From a checkpoint of a small mixture-of-experts model trained on Wikipedia.
Training: a variant of SOAP for the experts, 298M tokens.
Below are experts of layer 3 (counted from 0) of a mixture-of-experts language model. Rows are named router (the router's row for the expert), up (a neuron's input weights, with its number) and show model dimensions 288-383. Each number is 128 + 24 x the weight over its row's rms, rounded and kept within 0 to 255. Numbers have three digits each.
Before each expert's rows: "mostly gets" lists some tokens that are sent to it at least half of the time. This comes from a sample of Wikipedia text that the model never trained on.

# expert 23
mostly gets: "21", "4", "7", "September", "6", "5"
router:131154142152143154128118152130130095091097140115156191069112151144153135161117116124123147130097134091103139147100155117130095138140141100171119082117115123103140147138121128139105127123143116175152099097117143156143157128129122176134156146127102108154085134107125155107152143084124129176
up9:122120112136113136129091128166128104106170121147160129146096127108176138132157130157115147079143100128114129119123088120165097122149147117164141139133117114127092157154133095141117101170162123141141136100130131090143136090102093115117131158181165136141144135188133161151116109122079138129
up10:096144142105136086130100138072134179078161153129154129124111114184106123099142131106169172146101154136126129140141144126109139125132122150132128126123137119131125119144149149135112151090119129120140133112134122158150127114141125154164117055126135134114163085152136137127112146103189127140
up11:107173075133074156147084154154128160134136131132070100139128121111136188109133141134120128127113107157131111184129111095138150145141141175156130141122137141138127127110122141142155131116125110124088111169115130125163116160148091181110133123134175107180129122132073121114104109153115123095
up12:110132116111107079141069090136166143111152156110100123133168140117095076136140144105137118132111146160170129114121131185144137143142153130143100134127128165138126089120164133129111145133124130132077139166130133121117105088135136129154154132153148123130128128158095122153159136144114148124
up13:130149114088145135084094162088124147067088144141070124147135144130142107119118159110142113094101154156119149168125145127115162077164149119098107122143132160128145151126123151168135117144139145182177156125122098106140118142167122158148139121152124096138161142110121143143131119141136156111
up14:126131137150114152106111139132150134125152099108150147161117132103110130124146127130123149161103114119122158149115162131133117148141158159119138092137070127169124111092116146147134126116161151183184134108104127156180142138094152118159141138144156150108115178139134147113107118144122138104
up15:113131120119145121143123153141088156147137095129108126091077118146151110185129156124128178146194143111106108150140143125146125140109077134146104131142127120103130167130094080086129125088124131081183131116130146131172129109144145168142109152140093138110111144120150130125133141140109117161
up16:141107116090107095153130110076114142109160144161114151139134131131159136110159141118144136099123104137113147148133184130130127115173177147086149120141113118123128163076127093113114157102165164125090117141128089139147093149118128164114154108126106153097140143119165145134098131103126145156
up17:099136138119132123176136133153110154119145149108095141138148116124128101124106189111154104174106095110149180152113150120066164140187173128170135124126115146078101133155092136134096188124143114117148146112094123154135143108139140128182129098200099103169127137149117147131141103178137126164
up18:127149149163178156117095124139099140085103144131148131119120118164127156091104128118142146100107162105093092124105156158108159177126128124146125120149170131108146128111119154174109192143147137124166068083097138132130142117120135165102134126078125140137128137116105147108180109147151148153
up19:116094151156108126084108137082125128117120145126136109149173111092123143125098128149132092138121154091131133137157139114084176114200107146127142102125129128126113157115104161140153116128133137165101170073153141134138123102124150157134133104092119153147136102120140112132056109145167084108
up20:117114117160104153096171127079124139050119133132152125140134126163099144126051101150115102120102134127153130138128134130128125107147124131070120160132170172137138099171082133126169164101124114133156114131130079118128118081182113121144114111139185077155151130121089158122098121134115151103
up21:139186113118127137090126161068120142083095116129112123133139135138148146134107125138110094133111165089142139071125110078140110109181214107117131134139130140103139138144104174155129115137157113144144122140134065122143114181179128122113151141121089123117158158128097139120149090119096141114
up22:138188114128109090124079145149175142162166116131068100114144142068151114153134141165144110170108096149110070154170152163159111132129147103172127138154136107153098085141147107143128071151107096096161089089126112126133135104158149116112128194140126166174134149132096136183124117154123114122
up23:134154127115134151137139082138155140118112147166128136119147138115130118138160157134166113097120115077148109150124121149101132099143113148109137099114140141134109141151133122089117149123110152149118097108144142090136126092154108152144138109127095084187099151082114105183180144139085109130
up24:107114090154113135127100166098133175116102100150168118113140146157096158139162123120117146100076121138170120103152180086123154149106145113155130129135130091150141116126097189128124119104086141143132165126109155111142115200139144154115079131090174152121134112131106140109105112134139108105
up25:111123106119163161118116124165097141126133131138131144135126121173149137117163144161131106098106127159131159176114137133139120110198108148195124133136135138135066133111111136123148124146193116121080094105107133117087120140081088143130128107161151105151154107108130133112139118117162115133
up26:131138075149152078142095138103118142099122117136194073129085106122142134120127119078155147169154159140101146137144145140094158122134122152170150143146135131110114131166116169088133117159145103133161144109124120134127132133151150126107120143131098113112134113149137096118093141101124118132
up27:141150141133127118123114176111129110111147122136194152091138142131169167127116117107151122145128163112090115112096155138098109166140100123193139116139114101105163107125129134100114133156153154146134073120121109133156143157133133105085118180115078181117139153129108125107130162093149152130
up28:099113175100145105122131167137133113109153145142133117105087131159119119158097148150111133100131132151144157179118119132117138110118143119086109118135165115121155106139100167088139112141153115091160137091162180111093148119122114118122094134128090135143105131145163134129127109111140147129
up29:108131120148174142134079136142123162112159071131157216133130135130122127132112132124132108160089124147145128146143182153149113130113141144112140135143133128134120139134078109150128110065144090141149106141113149134170123139127167158152142120136134142141102121123112139109101142109081148108
up30:145117133148125087128109122106096117118147111135131114124087145156161110138141118140139110115122098130160143155146119150155110134082083120141116152123136136110144177133176100072115125096151101115094164128083145095151155103123137107142096138175085129135149102173151155183161139120089148159
up31:140144119128163139138157132124144135104127085144097149115152118138129120136095163184141134102115118134147137181163138077101168083120108105115145114121139107153114079129078104131138122162100125191113123072132158128108188119134124122113119122114125112108137137151110168129102119128167153141
up32:166123143114163179046145144097092090117127088123132137134138152163105166122128139123123138098100131111131139092149147108155109131147132123165077148122110142180113178135072171126137126147103134092118090145150107121123131156121148117138139147132111184146149112103103137154091136145150174125
up33:111109129137121134110151144124102134103130129097126141150122141105103130071197091118118145090140081104097127123107119138170122182117133179138165136129105106093137136103177140112121136106146129112134117105135134145095112129115081099127122099077163150131159124114095125094145124143111151139
up34:106155119122141133142140164056083139143127141096128152109157130094148123164144140101118137091109130153143127133109124120123132082154121115146129127160132101112090138149075122070073133117104169130139084109139146149132111117126108162112117114155122137104125127114138109134177141134089078152
up35:106162179092116103152142127128091152150103171093135140132125146091156127150113104136139110090104064151155118145157113159106106109175115152161139144137109121147165113184161102140138097101118176135121141118151128116132138104144124105131106138160165104138131132126117130153182108156114139120
up36:076154128079112174151117132116160119092160140106141121106148137131080127112169110168102164103138111089149159116179099118172137116139152115116111103114132102090130154154112088094123151117142095132098117112140094142147147131132133127139114128176156134103121156121102173097140131084134123149
up37:124127131139167154085110151110121120127161095131149122135123143150111156101125139123132126092119149140108162164074135069132129121181140136107159107115142117134112127184117148065128137140169125161150098098147119153123111158104102146187155086187150147115111131121111121097130145118133145138
up38:076158180143120152109184110159168103133093146147132127116118121149110098111180088138115095126187171138138136169129112136107138118138126098141138131143120104168122122106116105108115155167164130149173136167159149123149100104108126080128161168159143107135134129110137126142109116113140121157
up39:062166144156149161164160125172127151145121170120107141092134132154108096167115151131111128141096138124128140099122149092160130176097133106119111129124102083120101182107113158144086125135132129136150121136155120131160116143097157142114098146185116109152118133132161127151098119113124167144
up40:135148144141135136087109133130187111104133135135127129132129106121156121080123106097115163120168148116126090146136115089119141133155130146149152159135120170169109123125124144133147083160146115101144154095188115142154107082136106130128145115103113149166111164045129132125149139141087150144
up41:164107163154144163063162164084102083136155145127155137160120133093085109112110091153129110094172159135184142142134144116086141100123110099125129118142148149150128144130119102118122172174160137198145113121131144111150090129089126131149118152104121100147142156087137130163122133129075115129
up42:126146180142128129127072149119084133082098097131141093095099143171114126146133108126162127116161157103123099117092121148107145135107081147138123168153146137125138121111113145113174127096130098075108090112101126126122133162123169152155152165138150195123129088090147130127139136149089117108
up43:071152112116157138166063148127123116146096099152128123116123105134113117141136139111104117132119139151119140103128140135111149115131141159096130160117155118175114140178067138129104162130100146068095130126138139142126123150142088183158159075130078095109111140141108105108142136141157128127
up44:121137116163111125159168145189115138161127139113128137123154132130111118153113107160123122113090124143126121129118147080149131123161129106144146118139153100162159164165122148131081103153128101175154102131187156119134064143137121087151144153177134141130111127113102119126096119128086155111
up45:166125128165134090088147188109125094069184181145191156140096117175130133139102093148122141180112128158134092143135126139128135151166179137089100103157112097135155109111099149127137154111156116143125106117159138161142145145142162132125119149129155128150123110130094113146136121133140131139
up46:142138062143118126138161127116095127111133126133116160136167096147128116151156145173118163119096177159149116086142117113111127078148108157133119101148113128146132149107091145139051135181118104158152118075126172124144100130113164128133131125121174149112075130145118130124098107147129094123
up47:137109167095163122166107151114130142112153152146146097158126134142111141158121167152149120158111128154159130095107148142135132141160108131159170150132126194144113107118087124159159150140113109139148151104142078131124099081143136126115136108137189113105113090140127106129096119147123098118
up48:113118093140131156075107141125112131136124090101142159130163128110114154085136090151098148065105104133163163152139149140116123107191135127151163110135077149140098138172133112109131118113148150197106115126124088128151128120122111099151138104140142127086126129093111129118128118115117119117
up49:072080123115105177133165128100112138127097117155132100145168127140137098121137141175116105136091100130165141128121096093124136128121128111146129139131093138143146154148115104113120128125145131117179105104091103111160125119150092143155131093142174097116130133139135161120092098127142140133
up50:120149140142139158117151136096118110166126126141122122115157088166111149128166135110138092096104156143160112104134156110079154136106096156139146122145120121160133134119115150096159099156140119133150118141117146110078136131173151113101123153078081115113142115100098120134081111139139079110
up51:128129128115110151112113127139152123142139122142156141143064133127092133087176135136121171146072148133142142121173100096037158128131102116068129102141169120128143119122125154107142129161094125174159115127150137107105125127134157091140154148139110137113101139129084091159112128131115111123
up52:091150143126097103171138176132117106120154161160134110111088130171129091082087130142171125113107115112090169129155124146154130171160167140125120135129166128113137102132134109115132150122120108140083096116152125121145129167134157133162121149132147168093140171131108151127168115118115126141
up53:116173137139100129132092132100137153110134105149111141170170143084127127097105148133153110164121135158098144095113136104116128166084089174147145164128104104105122126117171125128202128104116144103118129129109079132144124160147172099090139139103137164094165116167122140136079130150143154108
up54:176139117150126098100143125112072122123125149107088117117102140079141142143168093110168130116075163139111143126123152143146139076130089144135133118157117152125144123109129122118089125141100130150111133156118110154140073153116105129124141120167120187117149137165163104104130105131088117141
up55:120090135175067111092110124115159149118165118094141119138163104133118135095081116108133120140131140126142128157143153146149141135142144154112109143128142109141119139148149105151126060134096087119145112106155137131153112103138141099128116113096159131168089160105144128127155106141148205117
up56:125136100123119137097173102091103106137135138158144162098111140123143065133153088099140125106176086110169091122143116146134130135153170106164124105129148156107129124141153122085101164141164122094135117158142135126136147132149173114080113128092142123143167144099141138146117127134134135138
up57:132194101187104117127076150108092123129128109122178109076128155109093134111102099115136147118124144126125158153116175123067144120108092088193136163141096103111115130084114131124112096105153099148090090081126129098138111118104136089111102181079137155146119154139129143129143153115154131147
up58:106154122138112113133092134132139152089110105109128147092114138122094107159078095091118163116156133134162127155147133161157107103128094117120132151140155131193136070095141139150153090085123132133103094074164115111072157111166185134160098145136153117137129133138097129169139114132143129114
up59:118154092111107141148141139155125134149149145091136145110156141116141132133115130107122115104078131136139168128127142108067129136150118130134137120148123125135112171128108125113115100135133138139146142069116142148127107119112128096140172157120172172128167139094107128110127114135100109114
up60:156111136156149154114129086102119110145131078118177144145150096129113134106167131138121121050154118129126112100143092135099113143154121098136120112161115153126125142157133088096172146151121158145128126120155123117126147079127150137146153105121146147112142142028140136166121129130159095118
up61:084164104125150130125125113074120139169148126146149160126150083139139112139104101140097129131173123154178141131119111105163123154144105138144148113130126097149096132101152136106093177143111115123111127138163092139144119122087138119109114130119113176112146148171125133128138143102124170135
up62:097110118128146124152141123132171128135123156104165098140118120115146134135119132166128089094103132151156104174147109136132124127156107146157120128137099130113131129169143101121120139130149155159080061145172136138151146123136165138130131088143113151118129143111132170125179109141139086139
up63:090101164087150115147137121126114138125139122135091106152123126123122134164131128146110128118083118121148142144111119110162100085141109121097122091122141129141112155093128116090131136106069126143127146120146138157147125100124114098132148132150083115129107171166082121133127125136142103133
up64:128115098130125170158107156119095116120162090168173098129135106148116123159135111117161132165122114068144104159138140096091136182140134128168103122141107098093127120130123142123170104125160115151136105087070113127129133138129151127116113123085136154153116152141139106127144123110080083099
up65:132159160118146111148106153095109130071136100135188164142135126137103158119120124116140113105107099099114106119098143097122135113137168123144140113133112144140142171145101140159077138126116115130090085157177082119137137189123112135138132117128102161108105137110118125099113128146106140140
up66:117127145088155130099143154127097137094180115138118172138101107174134138146108137145155153127151114178155149136138114103126142123134119103162152168113123101155124160108102087151114132139171110147106150111136154104181148139093133130062129112130149130136165140116144158138076123138165127124
up67:079148145151132143121111117131163104130138075119126123091173137112136082077100152116148115147126153077121135139174161181187124168124110122126115163129131062087141152124105108114153125106133127101133078170109111119123119071152147132114109159133176131142130184145157134118088130137144190141
up68:145086123161131111140126093098112160114157116142097137125132117152114124174098129124115111120095127119082148120115164132090138151153147110097139106131132147162122137108144157160124129159148152156179110112085143091120108118124146094144090128068119116112126111154088093146114105116103112159
up69:128122093129068128086146144118121147101125155100112168180122137127118078096161149149142143123137122184182170142116120107094149103144124124109107113127152116107113098131176147088105151095123151185093118065121083107156106123155135091168122110152156131100130114097117139141113125144121116141
up70:138100094121143137124121119124072173135155109106117144147149119070148131128105136101100116121113081120141173130144158086125150164129111125126139158122094132152103134116115115158148114148151170161143138122055119090123138102108119120120092118100103136146160126112107104150161114157082143101
up71:159162090128127121104192117135123085134111155128131129154090128144126169111187149135114139116120137143164162147156059131134143138137125153138146158139118171190106151071163152073088136169087131121105094151169157092152107121130142139085123160149099129099098147122134163132118103112131142142
up72:098156167119161106143086161110154089117130114135151121102129134169124129128115106141124107111128137091098091152094141104128158150138111112079137107129135054144136149107097138115166173086162162127146120117130144135109140142137127142142143123122102139156147133130123142096139128135120167117
up73:156129131173109094095130128135106140125140169108165116134115122103115155142070111130103150141137116137118113097157158177106142135140104116130116123140094164139114127110141087130095146102125173137124152113123045116102137138100155115160114149132131144140124104135133152162133131149156092137
up74:155150130161126133146130093114161108154133092129118106116122125139108152161163166135145151135127121089112146129092140104129109133114118160129127109125142089117126126146149120108145087146102122155112155094137144088130142112149108124113145132116126106120152147088131125116161154098100120131
up75:088122127135124096163107131117133141139149136120117123122150104130143158107147144130124103107105085153110142085105127088156128147100106139132162149130131116141149102081137130138136151107112106095122118121114088106099112127123129110138127115125091109097104125165119140110101111126082114150
up76:107159159166111111166156133126097160110136085105145122093137118094158147117086128152149125156108104115101147123141159155142121104158087151143139164134117086102141135124122118156113154084134104108124124111158136128038104086124157161113149158108146143121137145130140183127103115118126121134
up77:137150110128144109136118120099084130146089112146101122120109140140130147173173133136091135140142165131149141062127133120164131115189112101142156151144140173184104165153084151146063116149110136129150153138125136120129091105104128105116130151103107160086135105143112132103108099117080147109
up78:151129177114121140128079135103080123111143166108103142093108124104133116166142166092144122144121110131126121088150129140147122095121140147120134080148126143083127127112180189172102100089111116070165127112159156163148117116111127155159121139139129118114106130112132112121158128118127077119
up79:081149118141093187117137117089118122094119163128158142110144131153136178117126155154134144119126134114135096139120125140051143145175119163156114130128156113118160134179120149134141122098112120135153094121115123101118147143192100141120132067111098132133145115128164111110111116124129134137
up80:147139094147101127064158104162139156132092132164095134113090127128121154167129139113102150139114119114109103131108095117118137120166168107144127113127112121137153113143111121133143121146159109143093105133159060096135114133184103129117120103117125154122109148101125103164103129139126149130
up81:122114099107126173097113111098140134159138114142173137095120109135117135111142137123144116142128158155096161107142143132131156142123079111107091104133132095105147134105128115143175112098155121144181156098096123098090149125172154149140133131102114104122168134099106134123132109146142119148
up82:102142124138116145121143127147148118146122161122181116094107152101105101083144123108142115157134164129145144124123078156150145135124099148179134092117112105101135135125105112052168146133093137126103109122134138134142098136120116107106141169144090153099120137099157148128145136105133158133
up83:124122125147109140136109145116148087118117131138156106128170111199132107134105141131119094098136142102111158126133151079108142097147126148088147134128140096118156142138141161133134098159117116142140126118140127104151157132091086145090139139143134117147128182126143093114114131141160177122
up84:136102108113103148122123120091121133114110130103112148152143126161143062102131162103132083128113084104129164175147117119135144129163156101102141149133106148144112128173140127108164072147117120131162093108104130118153186116140159120133133131134167118118135136065114117108161112160121141126
up85:069136128154127128147112139123085104120183138141098118132159158128114116093153142135124115100164099129137200169125126112175128111131145138121135107123106098114092186129153141123120086116130082108085106137137157106180110136124121116143123119141144142115135162139136122156146121152157150151
up86:119122173133145111128155161085154112103135138124171123124104091171143125158126165136143097147126130138132144139124143106122139113149112111076127122137126119127120141108145146106119159138143126149141157087161143118103106112103136152156132097132126120149121119100134128154124135129146135132
up87:102164060076126152114133151132098101128167136128118116138119114154142127144160135128145123104093144145115166136154127120138139088129116124121094086142134111097142145147098112114136124139178130161189135148106142092158141122152184129134150114099076100113138180118120094127128111143117107124
up88:117149160181108149102146115156117120101113172130120144129123155113120130138126176123122156190149159099118137134138144151119108118135135128135151145141113105106140148129075117100128085149147063097162136140132131158166093115142091098127142135103164137141091110127137110151160121148101105129
up89:137109146155125094145135077132155126146130183162133127107124125115123187149137124144138145107127123122134125109123100145121163193092141111112124103122141103124154127101109149154128178191114130145128114126132113095099121110124123097169110141114073110120119117153142120132121138159129112128
up90:097130042105101112117136158113085122127107133107135150108104139150123111113136140137154145113143140125092140125122146085130143107143104116128139099138116140135131155125108144101111119158126114129056109158155116094125119125099098115150101089152123156111113078162117126112133132100145125113
up91:100126129106123118082093122108109123150140120127146085108118154122170118160106101104133118114116125147152154161127155155131129133144113169170107135122157100106097111136095116085112065123137124166127135131123078145130131116143114095141135156115070145151153128146128132153109146110143168145
up92:148177123134133093108111087127124143160143125102104119138096115112135135098132104108154096119150129113097105100167098163122117121176099116128082115132134107134128115103123095139134159176085115094118106144137143143168164108109146123108162163118156132174136110128102130132163102106136131141
up93:104127123128118140080162149090162131085138088146160184141155129158138070138109168096141058145119122125119133171132149103130108131165155120103141152133072072141131144121128130133174114151129097131141143115123142124113135105140141110136122166114159128137157154105124133125154101135124167124
up94:161133132108147123134104110117141161095109152181104120114153146143137101144087109143096084130089147119107146141117176148129135155161172127131144187128117111101159115114134115176152103120154143142083133123073093115087130147166144115142132137137152134139140106185147153148115103123097152122
up95:142069102125145123108095137159093121157108166130139113202161115109130105126125124138138122118102085149125161133158067160133113128103086161147115116142123110104124143179171123125160122131161076139168167083133133167144112148182118103127157122118173151133147123096137140134141124130139098091
up96:175138128116144100117154153109113140172154128144146123135152119081132099140146140111127093132152077194143092105143124154147122138154125150198099147135107129115103122122142133112106122152123148152144123126132165150168118121129154097130121147161159152141122141154125154114112120140128097150
up97:135082130148114098118174129125118107144142145131148112158119121162159128172087136173134102124123085100144132130125108141135148135128131118133127119128131074138176152157142155095142116144114127141143120122099099096133107159145165091104095157150123141135137108175123139159107133139121149116
up98:140200160062142149125087152075144115143122117139099107147151116111114122094135157082161082106109132149084124099117139137113165106125101172154127153127110142144115120131109102105147144164177153121140159143127186156102064133131073120110156094120131137170157135112152134115130119140115081130
up99:114122135105153150129132159105156132115087146102073106146158125118135106122131135118153116147063153142120138094138140161131157079173169120108139120159142137119143133129059109162116115109104144116217138127133120127138090130181143141184140120143172128092140129162147146141106096157089080129
up100:083120158100096163138140154118138160127131134134142155136148125141176084120072123135114119136102111131156149130141150127129127107175104103098148093135130120098126122194141119144153133097126116114119116088163126131132135091141159133118118132130096149134149125095130163131185143108147134147
up101:126142116172122120131092134144152173104164142136144162141104129119117100128131101106136112120147169141151129178166060168147123123143174129123110144123104138149095157123109117114133093139155109124127125173146129129165102072145114126149131152133124135135124167130119131154152109152109095124
up102:138110127188086093139142149143094116152150151105137117096150155164157119159087133150080108125128143096109174144134162142125123142153086101114131146133112074124136148118150123153121111137129157101116126102139091127156091144113122107112121171129124144140139121095139153110139136117155140159
up103:108147149153161122130088137067168106141129132153146119118167097130113128182120145164153111104163119128138126154127132078156111148129127118109147129148130096147145184134093103092139135132187099118141116128104160097112129117113083102091158107156145122094146156139139112125158123131113104126
up104:095094175085082138109135149067134129092154130163154177119143134132123115190157141146089133107154115166151151137157149111132113124121149142157131139144095162136120145109143121107121113137159128167142166120197127102143133091135118116106109174118143129125126157110086135142099136139124143112
up105:164133137090120146135129078122101120126126161150084113120123106122105195125156090152132122123136158122134137131138145077161161053078127144111124149133113126162156120103091145168102105152067099143135147151141097124087110142144089143128114103121130104118143111170124095167071094133115073107
up106:147106103106133148052122136066133128144138129153197151139127123132133170125156138107154124123128151121105131143100142142126114145119134141101089148144139126125123160083136100143084151135215122160129096131113113109145166127132130143151134157107144099145132110131106118109115133120145107122
up107:141141111147118128114157131153076095163123158126119139127109171089122129088169129169137113118145132150099161111115128095160137129138094141138109088125139073081100168116159124096144140152110107190088143135111110120089084148110096128140090113148056115142113140121162133133133121127101094150
up108:088121142119046174103151097097144115109128098134142135115123132153118135123097172102107141148137115129172185148150088100103132086116102136131152118155104137145105132162151120120159108139195101148128101084133098086136144116138099094136125099145153120166122126122122145116103120153161143101
up109:108121084162146121134134160091126165119130115163172181159177093149119153159089142203124123140101127173172107074121119127124113134147125133173158117143136128137122148095126130160119130128102108136154161080142143139115140103112111132113135128124141146134140153140113145105123100142134098121
up110:144101104143148105105169123093093162126126128107120111163141129155143147111146124124152124091084162124105108156125150085115128106143107144141172126122135149105137139116141097118116172204128148166147152127100116126083103133145130110113152115151096156138121162085155122140087122150146121131
up111:130126114149150144086190084097082168139162068112109178135099127159117074165110083109137131112134115115144126141146103165146138118141137118111129117152123149164107147137112132086108154133117141114125161140143092104162115116114170127131152157131132153095156187136149137120108113152098150145
up112:135172107102129147134133157121119138122123076149144118127101114105118119181151176112140102112136154131147111136122122128103111092075115121113137131135135102134152088122099131086127088144144111173119154136103161111152164136116141114078117141087129115096111180098087118159153119136122114113
up113:074139117134137138146114104120116149106145121149157142137117105181157122074109112133107080132077142140138107180155148116137135140180175120129143114130154082096113149141115093167136097098125072138121095131077103129121122107159166127111131138185150130125125131121151169128173107126142147159
up114:148138158118100144154125138112143172044123118178112137131111133140150157148083112096121162123120151098118093123121121149108159119130197138079144123139117144123149134155134113135174136138137113096114101090100109112145140113100112127128115122091074151156150139152130127122119106152132131131
up115:113133140106153132084119147144100138107156115140126133137088137172135169150180122148130139138149140107119116151151136123124153153091127125144165141133100127155155128106088089154125127146117086130154114134123142134148158119144116144084143092118122122160121104138143122160159130107162115129
up116:124130073139112168134167118089155117133110125089156143103154119149128153107124121155143087143131176097125126092135149092151157101103123108149160115132120095109172130081125152131159105146099142097135090079101154120120097121123168117084131123092133144088143142163129088134127109133124155140
up117:132145134132101139120108107074112115119150123093126114130139103139121145092169131120118151122138120117120146141154126063153130108161095145112123173142106102128112165112118127084131129125172151132130095118153133108120142114141119132101104116083122102118150080090112103171134140146151123129
up118:134119158096107101152110080118124147192132105167150085124105119125143137123148113104127152124160149116106086120126116117088129134102096134155157137145115112099139086137116162106131134138113108130136118127116126122104116122126117069146122147110158162134093103174161115114132129142125133100
up119:127095073116144133159110147091062149131118097128110154118124144127110114148141109153104184119109141114085146122121099172162108163128106185156118139134100160132104174125122143117148134121098123084079097116107124122109124133111105108156087141110065171127141125117103152115140119127123138161
up120:144095191116106162147056154109116105106120109135125143136132124160090102094127115100137130092110128139125138113067158172142156188107159128126092156158103142145151158167089173126134134135131119119113122160113166124145109147137138140142130141143160128155134126167135137083106140148159101120
up121:161204145130155129098078104102152119140121159161136129118092126123116136117164137096155115181172123143093115110102163124142139120109127151131128146157116135158138145093087188110120091136182088156151144179121173148124102154121136159117164159124140139146119117133145115145114115141074110114
up122:125162129109139133164094117148104118101160128122131115148086125132136180179132159105131145087095107142168166124150113139147136094123129136114122123141153119107165164163140100154123145138185140119116169133160157088192118142169156130128159122175127114091127181179134118141117122111104094135
up123:135140125127105089145123144176164066133131128133171132112148126143148141148115136153110079161072111129142141097136117135125118131141126130146107149123129150112183156151126108085202161123145116109137148120070119138127148114178135143114116107142139131130138120164105098142109122113134136130
up124:093154123147157138154139092093116109120137106114104135144164093114131149143160124127122116102161166148141120114155096105130107161143113141104131126138100082109101131185129159121107094175151112165137157100135130083145132141137128111089132120115095089091113144151128114141119126128124111151
up125:127166104135151093150109153105154115163169163106110114137151120079149114120126126109160167131163106162124103117162122108158114128122116120165111131148126119144073111109104121158106148149137148124178148127113134135104122083136137110138125142165104112190159090084133093195128147136118087127
up126:100175145116108104080092146170130162092155097144085139122129108097161174143125130138111117142119106123132095166148124118175110092138157153154142140138148114129101133137145102109099119093131103122131117090097147106115150087111117126109126119103166132109161157147124181138143099124075114122
up127:110146133127140114119112113124135138160134140107131149138173113146101140168133116142131111067151065168161182145141140128125134140148133140155127176129111138134133133155111092111119144127130182127144113173097141098155121128139162109122144115151152097110138128155079119141133104151101122128
up128:151135112125163140123096117109124166119084127123098146170166142140142136173150141150134142085105136163135153132083156126128120066127147158106083138136127138149116137129112133164137150109134086132120153125085108141136135159109170126183094136147149077110144112148113135143120113143090073123
up129:116150129146111163147136096148138101062111105094145144139117109095142095144167139150169139156119139146140118150143099111184149098127170134144160113137085133096126129107139111140124138136115132131043139137173163122140119061111110130092102093126097086165110130123136123135145116134138097153
up130:164104137147092135126093129099148099145133144187147162113129109145106111124079128130115076118097146142145155114126170114125105118134133138126109121132151128096082212131115111177129154081125117162115127109094145136137085093123131130143136128165132122149103112125141123149126124143082142139
up131:119097125100152117146091080152120128167150158168119158144143104106164143123156092142152106109111122118137127146163094131118138138109107128138126144123105151134105098121113103152157127168090118135179099140078124085066127130133140133127105141170125115141100110135112099149083105125143112137
up132:131154127123144148095120077088155128154152109099143177131150127111138091137127122093143127100140115085125154131158146086137123135085119107121131103125129091150129119127153110124131110111142118118122074117110139108124179105092150095119156093123141077111162147128111142179149126118136136141
up133:097093174183125140115144136162090155190125095122119150137153126127139104118104119124130090120109081111127115145112102142124124148157155129196127143153094140118139145186159106160117135109129118153108111140181101100090085103121119126151125144157155149139133168067132120159102112135133103119
up134:072134131150125114115131128103134114158153128088130102100149129116105093155142139165090095125099170128141145123158126101158120093151105129173142137124132095110132144141142138090104094170063129151127152123155157125093175100107140125108120168124097137138141133128123118145122122144173141142
up135:102147160098150131135135143112109133126114128142158150135139114124113111141136117153111128130114126126147136146122125160107147098116158112156111136151091165115133173111104146145124183131205102143131092145097163105126117134139121132143095159116118164125124171144147157144102122138119102115
up136:151148144162122125073132148132154099119140141150139171119088113148107181126178170116105150110158163127098152158158127146138111130175118136117138146133110102127094183086136158158123119179179118175099156129164149106155109146145133095109125124119126121102138136069102184134141112140108174095
up137:144135130123128123134133109120106135111151115108092113158101134156148112133128138116134118098129116091143115164148137132120121125144102152113138168127129098133148093106150131152132149166129121110094113086061127120138087169139137135125071129131141103111132145157122091156109135128154145113
up138:099111093166159107114126130136120115120140135121131095142132116114144137112132095140140143097108147129125146122147114132133119095121113120079095123146143161124110179098125122156135097135141082109139140138175173086137149096132119156113141143122143160098082106133080135157113094155138153122
up139:133121097121111138152106169126097116163128134117102138119125123142120111099119106121115145092099159155105105149125128125116154123148122126124138127144107086117134181130143146077137055112124146147152115119151139107176102146182108115135175127107101159113117121139117143118135140112129149150
up140:146159117140128133142138133138095119085119143129114164125142136106071148157122142102125114167111118092129099092107154123137140121126139111105126140155125151119156081153131167159104149120092123067119059113107136134152148091126123141142126102141136125115125155113111128129158118125108094114
up141:094168135142146143112141113139132107116125147150137145121153113162151144143110111149125148123128115061118151094139121140101116142157160102142133049112118109125125149126131086124108139135110116149163084069110122149116164122128108150065121114114097156146150142114106161093136126115146183144
up142:098160128134153152140153141094157139111145117137158134084128081148096167137135162123134108110133192155165137087128098138111138128130092144148144097135143134125134135104165145109100156127109141176162167106132117103130142114125176158138132111150115105095116175180133145127117121131182114138
up143:138140122149122072118163107125144138118138114117130108104117120139121130133148132086132125155171152136118089092085109163156117144152133119152132132154146105131126114092179165095135133162171143126145152139179115141134115153130150096119120126118120159108116135157123109118122110146126103123
up144:128087166134112134131180136115149126081154122159173166134110113142130119147126132154117149145142119104091109121137131111169129096139127163121095057146109130083149121117114147116139121127153144129135124117097123123146127129100093105093139076049079117164123187146157127145125131141136149113
up145:125177134153107149121100129117144132139161204130140133115120125141072130104117116106137125149138127096167127119138124139114125082115123133112116128131102132125131095085135135139131103090124083092140138141145140112129133127144151098156127136113176129147141156166147138136084082118069123081
up146:090161130150149120117069116105136100146104161134126139144061147110129107145103143128126164125168127183141185122125141119125121116085057104127115116136128125109126125099138128140127137108130101129131139080128108157128085124121156108126153160127126167127145129112057122134125145124109135153
up147:135146133141100105172102146163118149125140168174129117142170118145083139156093107151106155152159169146123122132159105172154134128113133169078121129139119144141109136149102155139134097099135120097171106118170171139102125112156161143133083131113110110120146124143149124156197147133136119137
up148:100112131181084137114093160152105129131146151105144152114094130138157143181089138206146147150066161105101173145091137130103134125145101104111148115136143120158144168143157123142134121128094143159119179100125094126160110160119148142185137144151108182116117140145102128103113137141148156123
up149:102140079128115137107150136139101149165142164131104139135161115100148103102131132101149077118114163126140143127132146144077138144144140131162152186154121138131112154091148110124107116137126158172169103110068143090111105156146122071147118127112125131123125106139090102150148088148086103134
up150:093154104152126125146106126095093160084154182140122137157130126147104129063163113119147122095116124110141146101137101156117136137117095155132140142131136123112104148124195140114129170098112136132101143089145110143134108102158080112100136118104175171077166113130077150129100125126133135104